Weights of a small mixture-of-experts language model, trained from scratch on English Wikipedia: a variant of Muon for the experts, 389M tokens.
Below are experts of layer 3 (counted from 0) of a mixture-of-experts language model. Rows are named router (the router's row for the expert), up (a neuron's input weights, with its number), down (a neuron's output weights, with its number) and show model dimensions 192-383. Each number is 50 + 12 x the weight over its row's rms, rounded and kept within 0 to 99.
After each expert's rows: a language model's description of what the expert responds to. This comes from a sample of Wikipedia text that the model never trained on.

# expert 19
router:47 72 49 62 59 57 53 42 52 47 63 60 69 58 56 42 39 53 57 60 42 57 66 38 48 55 47 72 29 47 54 40 57 43 47 53 54 39 68 56 31 46 48 56 50 58 43 62 92 59 53 68 44 71 47 40 73 60 53 57 55 67 37 60 41 55 41 46 54 73 44 46 51 53 36 62 62 46 57 43 57 44 36 57 35 62 59 44 58 36 60 42 46 57 57 44 40 41 59 69 83 28 41 52 57 78 49 50 60 55 46 51 47 48 59 46 50 52 42 39 50 56 60 57 35 64 54 26 25 43 51 74 43 51 29 58 56 47 45 35 54 61 46 41 40 34 70 52 75 41 63 65 43 45 47 55 63 59 35 44 13 34 36 26 45 42 40 28 51 59 45 64 53 35 71 50 66 46 69 39 53 42 46 48 61 46 45 58 40 28 48 57
up0:34 51 59 44 58 28 53 41 36 46 43 55 46 79 48 53 47 53 69 40 53 47 41 28 69 54 44 40 37 65 38 53 41 47 25 45 38 29 49 45 39 76 22 44 55 66 44 54 46 55 46 45 63 54 59 30 40 39 67 33 36 59 62 48 41 53 75 39 61 70 47 65 55 37 64 58 30 33 24 34 51 62 34 57 33 44 51 30 35 37 68 52 49 48 47 73 47 41 43 71 25 63 59 70 60 55 50 68 58 39 35 68 67 34 62 51 67 49 47 64 49 62 65 40 23 47 35 71 40 68 59 51 66 38 47 51 53 56 72 60 66 46 53 75 54 38 64 54 37 60 26 62 41 61 55 49 51 42 30 40 56 46 40 44 46 33 46 37 49 68 37 39 61 41 34 54 57 57 40 48 53 45 62 52 55 40 43 57 64 51 55 44
down0:54 67 63 30 58 51 55 36 45 46 53 76 52 51 49 42 57 49 60 58 54 40 54 34 27 38 73 36 51 52 26 39 12 48 54 69 42 53 33 65 41 49 71 64 56 48 48 38 73 75 45 41 37 57 61 82 46 32 56 71 53 55 60 55 77 49 36 70 65 50 50 59 65 51 50 21 45 52 39 47 53 55 65 44 36 69 38 52 50 69 63 83 54 38 52 36 24 57 47 47 67 39 42 51 53 61 37 54 75 33 66 44 54 51 55 57 35 41 61 44 34 40 55 54 51 48 50 59 59 40 44 66 50 68 62 38 55 46 65 56 58 46 47 62 45 45 38 38 77 53 65 34 59 36 51 51 38 53 61 57 56 86 45 51 38 49 54 66 55 47 36 45 38 36 57 46 58 44 42 34 40 59 43 48 39 56 50 65 59 55 43 46
Bare space tokens before numbers in tables, infobox dates and ranges, such as "January 1956", "| 42.77", "1967 – 2023".

# expert 17
router:38 33 36 57 57 59 47 35 66 37 46 42 75 55 65 47 39 71 66 59 58 21 61 54 47 37 59 51 51 50 41 47 29 44 51 49 64 40 56 68 34 33 51 64 58 52 57 73 66 51 55 63 40 49 49 45 45 49 59 66 73 50 59 50 48 58 34 42 66 52 61 46 72 70 44 59 54 61 38 33 44 47 24 76 50 64 62 32 57 44 53 38 44 47 47 41 66 41 48 47 51 43 58 57 48 57 41 37 49 64 58 46 49 53 29 62 20 56 41 33 46 39 52 71 39 48 59 52 51 54 59 46 49 25 41 58 38 61 34 57 64 69 67 54 34 33 67 46 63 34 54 54 41 47 41 53 51 42 43 59 38 57 29 31 53 55 45 60 50 73 44 61 49 61 72 22 62 35 46 46 69 54 57 47 46 53 59 42 32 42 64 57
up0:89 33 52 55 60 53 38 36 52 72 62 32 59 40 34 43 37 57 30 59 39 47 63 37 35 49 29 54 41 47 49 41 64 50 73 71 63 36 61 52 47 46 45 65 38 26 53 46 47 43 54 66 38 73 58 51 54 49 44 56 30 28 53 56 65 41 34 59 58 61 51 39 40 53 54 59 49 49 44 40 59 46 38 52 60 56 37 52 56 56 56 57 61 48 44 55 44 53 53 67 35 52 77 45 50 57 40 52 47 49 75 50 52 49 21 49 44 51 54 41 61 46 35 46 60 61 62 68 47 44 38 55 12 42 61 89 29 61 34 40 47 41 57 39 51 41 46 56 50 35 53 27 31 56 45 49 60 61 39 34 45 63 50 50 52 27 55 53 58 38 47 52 48 48 64 38 35 40 42 58 51 38 58 30 66 83 34 58 37 34 48 56
down0:26 47 45 56 60 55 62 62 34 47 36 60 35 61 47 43 63 55 57 39 53 57 38 69 34 35 45 64 53 34 51 40 67 37 24 42 53 72 69 43 63 62 84 38 31 54 43 38 51 45 41 40 60 23 37 37 43 43 72 61 44 52 60 42 39 51 40 35 53 33 61 30 62 52 54 41 74 41 35 51 48 50 49 53 45 34 57 45 42 45 51 35 55 50 44 37 59 31 51 49 72 53 43 37 51 34 61 50 44 34 41 60 73 46 75 38 58 54 44 49 48 51 50 35 55 37 67 62 50 65 51 52 66 73 78 41 51 35 70 67 51 46 45 45 40 49 57 24 50 41 21 54 50 68 51 50 45 63 20 58 37 51 48 65 25 59 62 35 46 54 47 50 58 53 77 41 53 58 27 55 43 59 38 68 82 33 56 66 53 56 62 60
Suffix pieces ending split words, such as -ing, -ed, -ating, -ers, -ary: besie-ging, profess-ed, press-ing.

# expert 23
router:39 78 73 57 32 42 66 48 57 47 65 51 49 61 51 54 42 35 69 55 44 43 37 43 61 53 59 58 61 49 53 38 59 26 60 53 48 25 43 48 52 49 42 38 74 41 43 58 29 20 35 57 48 72 45 41 65 60 61 55 67 66 58 72 41 49 46 41 52 48 57 43 46 61 49 47 66 58 45 46 60 51 27 60 53 47 62 48 69 52 52 55 44 72 68 66 50 52 39 67 51 55 25 62 32 50 49 57 44 68 34 47 42 52 45 39 73 63 45 59 60 42 52 61 35 75 28 47 60 62 58 63 57 59 38 65 52 52 50 49 47 51 47 64 43 50 77 62 41 42 40 51 36 41 54 70 63 41 54 51 45 41 78 45 60 47 46 41 42 18 46 37 83 38 65 64 45 42 73 52 62 56 44 31 59 36 38 56 70 54 37 56
up0:37 60 52 43 35 31 57 78 47 53 29 45 59 47 49 36 64 47 57 47 36 38 53 61 67 40 73 24 22 21 37 62 69 42 43 47 42 53 59 52 23 51 65 56 35 40 45 57 36 22 56 55 45 59 43 43 19 35 31 27 65 70 53 41 35 65 36 65 46 56 49 20 57 75 61 41 48 54 46 39 55 50 57 49 39 57 49 15 47 63 66 59 40 62 49 59 44 56 52 47 47 49 41 49 58 54 69 30 47 46 34 57 55 49 28 32 44 58 59 42 52 52 48 55 52 52 38 38 59 52 42 37 48 48 57 49 46 39 35 82 32 45 49 67 69 62 50 44 54 37 47 55 59 47 61 39 63 41 43 57 43 54 66 67 50 49 50 38 29 63 35 43 61 59 47 60 28 38 66 45 66 49 33 51 53 46 52 29 64 62 49 58
down0:39 44 58 46 57 32 50 68 54 57 78 57 41 45 52 40 44 57 58 59 62 29 42 44 54 30 72 58 69 66 57 45 46 45 44 78 44 36 56 52 56 48 46 65 54 65 33 37 57 43 53 40 63 62 26 61 58 72 45 42 52 63 54 53 44 42 31 42 64 57 61 50 56 48 35 19 48 41 51 64 58 36 33 61 59 52 79 73 43 33 64 36 44 45 49 42 48 42 33 49 57 56 31 50 32 49 49 54 53 68 59 66 52 50 47 90 50 43 60 68 48 33 47 45 53 55 70 50 61 64 35 57 64 49 49 56 56 78 37 42 62 51 81 68 67 55 48 68 51 37 46 58 45 56 46 43 44 40 68 57 28 60 60 46 57 44 66 56 57 68 79 77 49 39 58 34 48 49 44 41 48 54 43 38 67 62 58 33 45 63 44 35
The digit 2 inside years and dates, like 188(2), 20(2)1, 2006, plus mid-word pieces such as L(ine)age and Col(man).

# expert 31
router:52 53 46 41 56 54 32 56 50 49 52 62 67 55 17 63 55 50 72 61 30 42 84 35 74 49 22 69 48 53 41 47 54 56 57 42 55 55 73 60 47 32 39 56 49 54 51 48 68 67 56 62 59 65 41 41 58 53 53 56 51 59 36 57 47 42 50 60 46 47 48 56 54 60 58 56 44 42 53 44 58 59 44 54 46 61 55 38 52 51 42 52 50 52 62 43 49 42 66 54 45 41 37 43 49 43 54 45 29 65 36 33 66 63 49 30 59 58 48 22 58 51 58 72 48 49 49 44 35 38 58 63 48 35 58 59 45 61 55 48 58 67 77 52 66 38 60 58 58 49 43 46 53 60 53 64 78 78 51 60 48 48 49 41 49 66 38 34 40 59 63 45 64 70 73 42 63 39 61 58 55 44 29 38 61 26 57 38 60 41 59 58
up0:60 70 54 55 52 69 42 58 53 50 42 75 31 54 52 49 47 41 62 49 68 53 56 52 51 44 33 58 52 84 39 31 43 38 52 44 49 46 53 53 31 55 66 45 59 45 53 68 44 49 50 56 50 30 43 36 58 48 44 54 43 51 45 43 60 26 35 61 43 55 39 40 51 39 27 42 51 55 50 35 45 41 71 52 48 67 37 55 37 68 54 58 60 64 51 60 36 51 59 59 40 47 51 57 54 40 41 52 36 57 50 43 56 55 47 56 30 42 48 51 62 50 44 61 34 44 66 61 50 59 55 49 39 44 61 66 59 60 47 17 50 36 55 48 63 43 36 55 60 36 31 26 33 50 38 59 36 53 57 48 60 36 30 46 47 58 60 65 57 22 39 39 41 63 53 41 67 40 45 34 39 58 47 48 54 43 43 46 42 48 31 45
down0:61 51 23 46 48 49 40 56 74 22 51 47 49 41 43 36 46 42 42 45 58 39 51 57 53 51 62 36 50 30 57 57 34 66 50 37 32 42 38 58 47 54 44 55 42 45 56 70 46 53 36 48 45 48 47 45 47 65 74 46 65 74 52 61 43 48 32 43 26 51 76 37 14 46 55 25 49 07 55 75 52 38 62 35 54 62 52 47 51 38 71 53 67 30 49 40 49 80 48 46 52 52 49 43 50 51 68 39 49 36 39 69 40 56 58 40 46 65 61 47 38 33 50 33 50 64 32 46 74 38 31 66 51 37 61 34 32 47 45 51 60 40 61 39 56 75 42 39 51 52 41 60 58 39 44 47 67 37 64 41 36 35 52 38 57 55 48 37 59 62 77 57 60 40 42 51 48 50 46 67 64 44 69 43 50 37 54 49 61 34 50 82
Colons after infobox field names such as Died:, Built:, Former names:, plus en dashes and the first value token following.

# expert 13
router:38 56 45 52 65 51 61 41 48 40 47 43 57 53 26 51 49 53 53 57 25 61 35 34 56 46 35 66 44 54 65 36 55 39 51 62 49 59 59 53 57 53 47 37 55 39 58 52 82 75 75 67 53 79 42 48 32 54 51 56 49 60 42 46 36 43 35 54 36 52 66 62 59 51 42 59 77 32 50 45 59 40 40 44 44 67 78 36 36 50 43 41 51 52 59 39 51 45 44 73 69 42 38 35 50 56 46 40 69 67 47 75 37 36 56 36 51 49 59 30 39 80 61 58 38 57 63 34 35 60 62 60 42 48 38 68 43 54 37 52 47 52 46 60 45 36 52 47 67 50 27 66 42 76 43 70 37 73 62 39 34 39 22 42 36 35 28 51 57 59 61 51 52 55 81 75 68 40 65 37 46 71 35 42 68 54 49 58 52 60 52 55
up0:48 46 57 49 60 55 25 50 52 40 45 42 50 43 55 66 45 53 43 44 32 55 27 55 50 49 38 70 42 53 37 55 57 73 47 49 35 72 38 45 62 37 53 61 53 53 48 46 58 61 76 59 45 49 62 47 28 59 56 39 59 42 79 68 50 36 50 67 37 57 29 41 70 33 48 46 50 41 43 49 36 37 42 42 64 62 74 30 62 52 52 45 68 67 62 46 56 45 42 50 38 22 36 44 41 45 61 52 77 51 49 45 31 56 35 48 59 49 60 65 53 43 69 46 52 43 58 41 44 53 52 30 55 59 55 84 60 75 34 42 49 65 53 42 61 38 51 52 62 47 44 72 41 76 51 69 46 54 40 42 41 28 51 48 55 37 62 57 54 59 38 32 53 33 51 60 78 57 66 37 57 35 50 48 43 66 56 44 49 61 33 63
down0:65 47 32 38 43 36 51 51 49 51 50 42 54 66 47 53 62 50 41 42 51 38 35 58 35 42 54 48 39 45 24 34 49 54 46 47 40 48 79 53 50 33 48 68 54 41 56 40 47 41 58 58 46 36 44 40 58 41 52 55 40 43 34 39 37 48 69 42 68 58 33 63 33 51 48 75 68 43 76 39 30 43 41 42 44 56 56 61 38 43 64 55 30 34 57 42 27 49 64 55 53 46 49 48 46 54 53 40 32 77 52 27 17 52 40 44 37 37 48 54 23 69 45 68 38 47 34 65 46 37 62 49 40 52 49 53 59 38 40 65 49 53 25 33 52 62 53 65 61 52 42 40 72 33 30 52 66 65 47 59 47 78 39 72 75 54 44 41 33 76 27 32 30 71 65 29 50 58 57 34 61 34 43 36 43 61 60 38 66 59 65 60
The $ after currency prefixes like US, HK and CA, plus award, release and version words, table divider rows, and LaTeX-heavy text.

# expert 4
router:45 63 59 42 58 69 54 41 50 45 54 43 52 71 34 56 64 58 56 53 44 43 59 25 61 54 28 61 43 63 65 21 36 43 61 55 57 56 82 59 62 40 39 51 59 23 55 75 59 70 78 61 55 71 44 38 73 39 53 57 54 61 58 60 34 29 36 65 37 53 44 61 53 58 51 60 54 41 47 48 54 44 37 62 47 47 63 39 59 45 72 39 38 41 54 36 64 43 37 63 54 44 38 38 55 67 21 47 56 44 33 50 38 44 47 54 37 65 58 50 58 56 62 45 50 52 45 43 19 40 52 64 37 28 29 70 39 57 33 49 59 63 50 53 41 42 59 54 65 56 36 59 43 47 36 58 61 76 50 39 44 37 51 45 66 42 41 41 49 56 37 49 54 56 52 56 48 44 56 29 59 18 33 47 75 40 47 37 81 31 65 54
up0:51 55 53 52 25 58 48 30 44 46 62 38 87 53 53 57 66 46 63 66 70 49 48 56 43 40 71 66 48 41 73 45 51 56 56 74 53 54 76 63 78 49 39 54 59 50 43 52 56 66 72 59 48 33 69 81 37 49 53 37 52 56 37 63 32 44 56 76 47 29 38 50 40 47 37 50 60 72 64 64 48 38 62 47 35 66 44 42 32 46 51 52 35 56 40 53 61 36 61 61 49 45 54 56 70 56 55 44 46 52 35 31 67 54 48 48 40 54 49 47 60 43 47 44 33 51 55 43 53 32 26 42 54 54 46 54 43 54 43 53 58 65 35 45 45 55 65 63 53 35 35 68 49 52 37 38 50 75 15 28 56 70 55 53 46 66 53 46 59 63 51 39 55 67 46 43 40 42 48 54 34 45 30 42 56 60 48 39 40 24 58 45
down0:66 48 61 67 35 50 63 52 53 40 40 51 38 51 44 44 41 37 60 58 38 40 59 42 55 53 43 51 34 30 43 44 38 51 56 41 44 34 53 36 57 47 54 61 40 51 41 36 64 55 54 44 56 40 54 43 67 51 49 75 61 58 42 33 40 50 43 68 48 81 29 42 67 24 56 53 37 50 54 44 57 53 66 55 45 74 51 48 23 52 47 55 38 47 44 66 48 25 44 28 41 69 44 58 31 84 39 35 45 74 60 66 47 50 53 59 39 64 51 28 43 38 60 50 62 55 46 33 59 64 74 51 52 53 68 71 43 51 49 46 53 37 59 19 71 41 52 40 49 68 57 43 33 47 50 60 39 50 75 36 54 35 51 40 63 22 40 54 69 55 48 51 49 45 48 48 48 40 71 63 57 45 68 42 47 44 39 59 40 21 45 51
The " =" closing an article title line, "Location" in map captions, and words before nouns like its, her, other, various, many.

# expert 25
router:49 59 52 52 50 59 37 36 50 38 69 38 70 59 33 51 68 47 72 60 46 41 60 40 57 46 57 74 35 53 63 21 46 49 52 65 52 53 71 51 54 46 47 57 69 25 57 64 51 52 62 62 70 53 50 29 52 42 58 77 51 56 48 58 41 43 48 61 55 54 51 49 66 57 48 53 53 55 44 40 62 47 46 75 40 89 48 58 49 32 47 56 30 46 59 47 78 49 37 68 62 41 44 35 31 70 68 28 55 52 35 44 40 47 55 43 45 55 42 54 69 45 60 48 22 65 27 37 50 35 41 40 54 54 33 73 39 45 37 60 49 43 50 53 17 33 60 60 29 42 39 57 47 29 60 65 63 54 20 33 50 44 55 44 24 31 34 45 52 31 59 44 55 65 55 36 72 26 55 41 54 30 49 43 82 49 58 38 42 49 51 48
up0:51 53 38 28 43 31 63 68 50 49 32 44 46 48 53 41 50 53 50 27 57 45 55 57 85 49 63 40 55 56 40 50 51 31 59 50 40 52 46 46 42 38 45 52 56 45 53 57 46 60 55 59 48 51 58 58 24 56 54 53 78 65 51 50 60 48 62 38 57 64 52 53 52 29 54 44 30 58 73 35 44 64 63 53 73 82 45 37 41 45 42 41 63 43 45 68 60 49 47 46 46 68 49 58 65 38 50 43 48 45 36 40 55 50 54 59 53 64 43 42 45 74 24 37 33 42 57 37 59 45 62 38 35 53 65 53 58 61 31 69 29 38 42 47 45 54 42 73 52 67 62 64 21 71 49 45 58 51 51 51 28 49 66 40 62 46 71 49 45 65 45 55 45 66 36 54 71 58 71 52 85 32 36 54 42 48 53 56 59 48 43 48
down0:56 46 56 56 63 41 51 39 72 42 70 55 41 47 50 59 54 53 56 45 46 41 55 37 43 45 41 63 46 47 41 44 58 51 58 34 53 76 43 58 46 64 53 58 37 70 58 31 61 33 62 49 47 34 55 51 50 30 42 47 44 46 34 70 47 55 41 43 47 43 67 48 42 63 62 41 49 43 52 56 44 51 38 37 65 65 42 56 43 33 61 41 65 57 37 57 66 69 42 42 53 32 61 46 71 63 39 89 41 34 64 50 42 34 43 48 43 48 66 67 61 70 68 45 46 45 68 51 31 39 46 58 44 50 74 48 53 66 43 65 77 58 44 62 62 63 41 46 56 41 44 42 56 61 55 61 64 43 40 50 62 66 45 63 36 57 55 51 49 53 24 49 54 59 50 42 60 48 39 59 68 31 66 54 56 52 37 41 40 62 68 39
The | pipe between cells in wikitables of discographies, awards and sports results, plus semicolons separating list items.

# expert 28
router:51 60 42 49 66 72 39 41 48 49 55 30 50 54 20 41 43 48 61 42 45 54 50 17 63 54 56 73 39 71 61 40 49 50 48 69 32 43 70 57 41 50 51 67 51 33 49 52 90 64 46 62 66 49 44 49 52 71 58 84 48 62 54 54 37 47 22 72 31 61 61 44 55 49 51 64 57 42 58 42 58 45 50 50 46 52 26 44 41 35 52 35 27 43 69 58 55 53 55 39 55 41 31 54 39 48 44 45 54 52 48 68 37 49 48 45 54 67 41 68 57 49 47 64 42 57 51 46 36 49 44 64 45 38 64 55 45 43 38 35 44 46 68 50 35 66 57 53 82 43 36 57 37 57 63 44 45 38 63 37 48 47 57 47 47 47 41 45 40 27 65 50 59 48 57 72 54 45 57 59 81 56 43 52 51 31 57 58 33 35 43 56
up0:49 53 38 37 44 37 39 39 63 55 72 72 57 49 52 43 38 38 42 48 71 54 51 51 49 33 50 51 40 39 47 52 39 40 62 57 34 33 73 37 50 74 42 41 51 42 52 38 31 58 53 40 55 36 49 67 29 57 70 44 60 60 65 44 42 49 56 59 45 19 78 50 39 49 60 40 64 49 53 31 45 58 59 48 37 66 52 26 48 53 41 55 39 36 56 45 35 44 56 45 55 46 37 45 54 51 41 60 84 51 49 47 59 40 50 71 25 63 62 55 65 46 49 23 45 64 44 48 51 31 33 42 52 32 54 60 45 56 54 54 69 63 33 33 49 73 55 47 49 44 46 56 32 59 43 46 28 39 35 62 36 38 55 37 63 55 59 50 64 59 43 25 74 64 74 42 42 47 54 50 63 34 55 69 59 33 55 45 39 44 59 62
down0:58 56 36 35 59 16 53 66 49 47 33 30 48 33 60 46 48 63 57 37 47 57 38 67 50 49 45 53 53 43 78 65 40 30 42 50 60 50 75 37 42 59 52 50 43 56 62 24 45 65 47 65 46 66 50 50 57 52 21 60 27 39 29 61 47 49 28 58 66 30 45 41 38 49 64 43 17 59 73 46 46 49 54 58 60 55 50 47 41 46 45 69 44 78 35 74 57 46 51 53 57 37 49 62 45 49 48 57 42 62 42 40 39 71 46 44 41 56 57 56 52 54 71 53 57 48 38 42 69 35 37 49 37 47 74 50 51 44 48 54 55 49 27 56 32 65 54 50 46 56 32 59 42 41 51 57 44 26 55 61 46 49 62 22 51 65 60 55 77 28 72 39 52 66 49 18 25 56 71 21 56 39 68 61 58 66 58 45 48 55 54 39
The "-" bullet at the start of list or infobox lines, as in disambiguation pages, taxonomy boxes and "Elevation:" entries.

# expert 12
router:47 56 43 23 52 66 60 51 43 45 51 57 69 56 43 67 71 26 69 44 44 58 64 43 77 41 59 61 47 76 37 37 21 45 61 45 55 44 57 48 52 47 50 47 44 56 52 54 60 56 64 67 51 49 42 71 48 46 58 55 58 56 36 56 46 62 47 64 49 54 70 65 58 60 32 48 48 55 46 51 60 43 38 44 44 57 63 52 58 32 53 33 39 37 56 56 45 48 35 54 67 48 45 29 37 48 59 56 72 47 47 54 58 50 70 42 73 64 51 49 31 42 43 54 34 59 41 42 33 53 54 44 47 59 50 56 24 67 38 73 41 59 48 48 45 53 49 56 41 56 60 63 49 47 49 64 58 49 62 52 34 25 53 46 55 52 45 40 80 34 50 48 56 53 62 46 58 30 55 44 52 37 27 28 50 47 62 25 37 28 50 58
up0:53 31 39 66 32 46 65 46 54 49 75 46 61 62 59 52 39 41 42 54 52 35 35 56 60 39 37 60 58 60 42 64 32 65 54 36 76 31 42 52 65 55 51 49 34 36 62 39 46 45 62 48 50 44 53 48 52 47 54 67 48 60 53 35 37 67 53 57 34 37 42 56 53 34 56 59 23 37 46 30 60 40 35 56 45 66 55 47 57 70 61 41 50 37 45 61 62 48 57 45 28 52 48 45 56 49 52 54 49 34 60 36 67 43 71 65 26 64 64 47 30 44 52 58 53 57 49 18 20 53 49 57 56 43 56 61 32 69 51 34 49 76 62 38 49 71 56 51 59 50 40 41 45 26 37 34 47 65 53 55 58 50 53 57 43 59 64 50 69 46 41 39 40 25 60 35 48 51 59 37 47 58 53 59 66 57 64 37 53 43 62 63
down0:48 59 56 34 59 50 47 64 49 29 56 27 49 57 47 68 60 60 65 45 66 57 69 51 74 51 31 58 48 67 54 43 70 32 52 48 47 66 25 37 48 48 36 52 48 90 37 58 56 64 65 37 43 41 44 66 45 49 41 35 49 58 42 70 76 42 42 45 34 45 49 35 57 57 41 60 71 47 47 43 48 68 57 70 57 27 55 68 58 55 45 34 53 45 59 49 46 39 57 49 44 57 45 51 40 49 70 60 31 43 24 51 39 64 28 36 54 41 34 60 48 57 56 34 51 45 61 47 51 57 46 45 49 43 54 36 55 71 41 55 32 41 41 40 46 49 52 58 53 37 45 46 42 38 42 57 49 25 64 43 36 44 51 70 60 57 44 43 40 50 31 45 65 74 40 53 38 36 40 39 69 67 44 58 56 55 45 25 45 49 63 29
Prepositions and connectives such as for, to, by, with, on, at, from, between, usually following a verb or noun.

# expert 6
router:47 61 44 76 36 56 42 46 47 38 79 45 51 64 46 62 41 55 60 59 44 40 53 11 46 41 34 65 56 58 57 28 40 46 51 55 54 33 49 52 48 53 46 63 55 31 51 55 61 60 76 60 72 76 47 33 50 79 72 66 61 54 40 43 43 64 49 52 66 49 54 80 58 45 68 43 56 44 58 47 50 46 41 53 38 79 41 56 37 29 58 36 10 56 59 49 56 47 42 62 88 51 47 33 64 71 28 46 71 65 38 41 39 49 55 53 42 70 48 51 54 42 68 51 39 60 40 30 27 45 42 46 55 38 37 67 41 64 33 51 45 62 55 44 44 51 62 77 70 49 46 61 38 27 61 44 51 56 50 14 29 54 42 40 32 40 48 48 47 34 51 52 67 68 49 70 67 43 41 40 64 47 41 45 60 31 65 56 40 52 37 52
up0:47 68 44 34 66 68 65 50 66 56 57 65 54 28 43 60 44 63 49 58 24 63 38 45 77 47 41 66 24 34 36 66 35 43 54 61 74 75 54 60 54 40 51 56 56 44 37 56 42 40 40 51 44 53 51 52 58 52 34 52 36 52 51 48 63 56 50 39 54 63 54 70 66 52 55 54 45 44 59 32 53 37 67 50 60 44 56 53 44 64 47 79 38 49 49 54 53 46 43 52 51 58 41 34 39 41 44 35 33 54 43 40 43 45 25 54 56 40 47 66 57 22 37 14 58 58 42 56 27 49 53 67 51 37 62 44 47 41 36 41 48 74 52 49 47 44 76 54 51 59 32 57 59 52 31 61 62 43 49 51 47 38 37 47 25 54 51 40 47 33 70 52 57 59 64 48 52 42 64 55 57 55 39 52 54 39 54 51 36 34 55 51
down0:69 36 38 60 54 55 49 46 62 55 61 64 58 52 36 43 62 51 42 57 50 51 58 51 32 43 52 61 25 48 43 32 50 52 58 51 56 70 55 51 32 44 53 58 49 46 42 61 34 33 51 42 47 45 49 60 79 44 62 80 63 44 44 44 43 59 46 30 32 58 59 47 53 34 45 63 46 50 32 44 60 77 50 45 51 61 49 51 21 33 67 58 22 49 44 52 46 52 50 58 46 54 35 43 53 49 35 44 48 41 50 53 72 58 77 54 44 83 47 38 14 63 43 58 45 64 53 35 58 53 32 58 51 58 53 50 53 29 61 56 46 26 70 33 70 60 33 42 54 49 24 45 52 53 47 60 45 40 62 50 50 43 36 50 18 47 61 42 69 59 66 43 38 69 50 10 52 48 71 62 42 34 50 61 62 67 51 77 50 46 42 45
The digit 0 inside years and figures, mostly after 2 or 0 as in 2000, 2022, 500,000, plus zeros in score tables.

# expert 27
router:44 54 72 46 35 43 45 50 62 43 66 29 86 49 72 50 50 37 55 52 33 50 52 22 67 53 43 72 58 54 56 39 57 33 65 59 60 51 32 55 36 56 39 46 48 47 59 67 77 79 57 73 51 52 44 58 63 55 49 66 57 61 61 57 50 55 45 60 51 57 68 38 52 58 42 43 56 59 50 46 55 49 43 58 38 91 65 56 46 42 56 35 43 49 55 48 55 49 48 49 64 41 44 54 62 74 40 49 49 36 49 65 39 58 44 39 38 67 39 45 73 28 51 49 49 38 51 32 50 33 47 59 42 26 43 69 45 44 34 64 47 57 49 36 53 54 49 54 51 44 49 60 14 53 74 61 73 46 51 43 33 37 39 48 58 31 40 30 29 46 53 44 51 57 62 64 51 38 37 27 51 51 21 47 74 46 51 39 60 70 43 50
up0:53 66 40 53 43 54 45 43 84 70 45 59 49 49 65 75 50 49 44 47 41 51 50 38 42 45 59 19 40 51 55 53 44 51 45 46 51 62 52 64 49 35 50 33 39 34 58 57 58 60 47 52 63 40 56 73 52 30 54 56 65 70 50 43 49 28 34 47 60 61 31 38 54 48 45 54 49 67 46 50 54 58 47 64 50 35 30 62 49 53 55 60 34 69 51 46 42 47 38 49 56 55 59 48 47 42 53 65 37 33 55 48 44 34 54 51 76 53 60 59 59 41 57 52 45 63 45 67 61 51 24 52 54 32 51 58 57 57 52 55 53 49 49 62 64 65 49 49 33 59 44 75 57 46 64 69 24 34 52 38 39 40 58 24 53 55 54 56 42 60 49 60 46 46 42 47 56 42 66 38 54 76 38 56 59 60 41 46 22 52 16 57
down0:48 51 36 59 46 51 37 55 41 55 31 40 56 38 40 50 46 54 33 47 66 59 30 58 43 66 44 48 33 64 64 46 59 42 58 48 50 46 52 38 43 66 43 52 43 84 48 45 35 32 58 60 49 62 55 41 70 65 49 72 39 55 44 56 64 62 47 63 52 36 60 47 33 49 44 40 50 49 43 30 29 61 46 53 42 70 62 51 52 57 56 32 49 48 61 39 48 42 49 77 32 58 67 51 70 53 73 56 52 61 35 40 56 61 64 61 31 44 55 44 51 43 40 34 67 42 55 32 53 61 51 61 57 52 61 64 37 61 31 53 62 18 61 45 63 57 70 55 71 41 26 40 42 44 57 42 66 52 67 35 46 59 54 66 55 43 38 51 62 61 48 68 66 57 45 49 51 49 56 58 65 56 78 51 60 65 67 42 46 51 53 65
The words of and in, especially inside names like Association of, Legion of, plus within, near, among, located.

# expert 1
router:46 82 47 64 62 47 52 53 35 55 72 62 47 67 31 51 71 61 56 54 46 38 48 62 43 64 41 30 50 51 75 44 28 35 47 47 50 44 42 65 50 46 48 57 44 50 43 67 47 66 59 54 42 67 50 36 52 52 45 55 62 69 56 67 51 40 30 45 59 63 40 62 60 52 31 69 67 42 49 41 61 56 27 64 42 46 64 32 46 33 66 44 60 55 67 45 53 58 49 59 51 52 45 54 59 42 49 28 37 52 24 55 49 52 72 39 66 49 40 51 48 52 64 51 43 51 44 39 24 55 54 72 35 44 52 54 42 42 48 56 46 30 53 46 62 36 56 68 57 40 28 57 41 35 22 68 43 62 38 33 62 39 65 45 39 39 41 31 62 40 55 52 58 64 52 41 67 41 67 43 59 33 53 54 59 19 37 32 45 70 49 52
up0:47 60 42 31 53 58 65 47 60 58 52 70 47 61 63 46 54 46 59 53 50 43 57 31 55 50 47 75 58 43 46 65 44 51 39 53 33 57 64 50 54 59 58 61 46 41 45 42 55 36 54 49 61 40 45 36 48 62 67 69 51 58 51 47 56 61 59 36 53 33 46 32 49 52 55 47 55 46 50 21 42 49 41 54 57 72 65 26 68 44 40 56 55 42 52 67 47 61 38 34 39 36 48 65 55 44 54 63 36 61 34 21 28 46 49 40 48 33 60 48 72 45 36 47 36 44 50 48 51 44 59 35 60 30 51 39 52 68 38 48 67 48 39 44 37 51 51 48 29 33 55 34 55 54 52 64 51 41 69 53 66 45 46 32 46 66 53 47 43 57 51 85 41 77 67 22 68 49 28 52 49 34 55 38 58 58 58 49 76 32 43 46
down0:48 48 38 61 56 31 49 52 47 55 52 41 61 55 46 58 62 43 49 66 56 41 53 33 41 35 55 40 36 54 43 29 61 48 46 54 52 47 57 57 54 54 34 36 55 69 50 45 44 43 61 38 52 37 39 54 70 49 51 53 45 52 65 13 64 14 35 43 63 27 45 58 41 43 38 50 67 45 46 38 54 74 60 42 60 65 50 57 34 67 59 35 41 82 57 47 53 40 50 68 38 30 53 46 47 67 58 63 55 47 52 65 50 63 68 63 40 55 49 37 46 42 58 54 28 74 38 58 68 47 35 47 48 75 46 63 44 44 15 53 40 47 58 87 63 47 42 20 57 52 39 72 53 51 42 43 60 71 38 80 54 54 52 65 51 49 45 48 78 70 34 55 44 50 55 63 48 46 53 59 43 62 56 42 60 37 50 54 52 56 54 56
Final pieces of split words, especially foreign names and terms ending in vowel syllables, such as -ia, -ini, -os, -ol, -ar.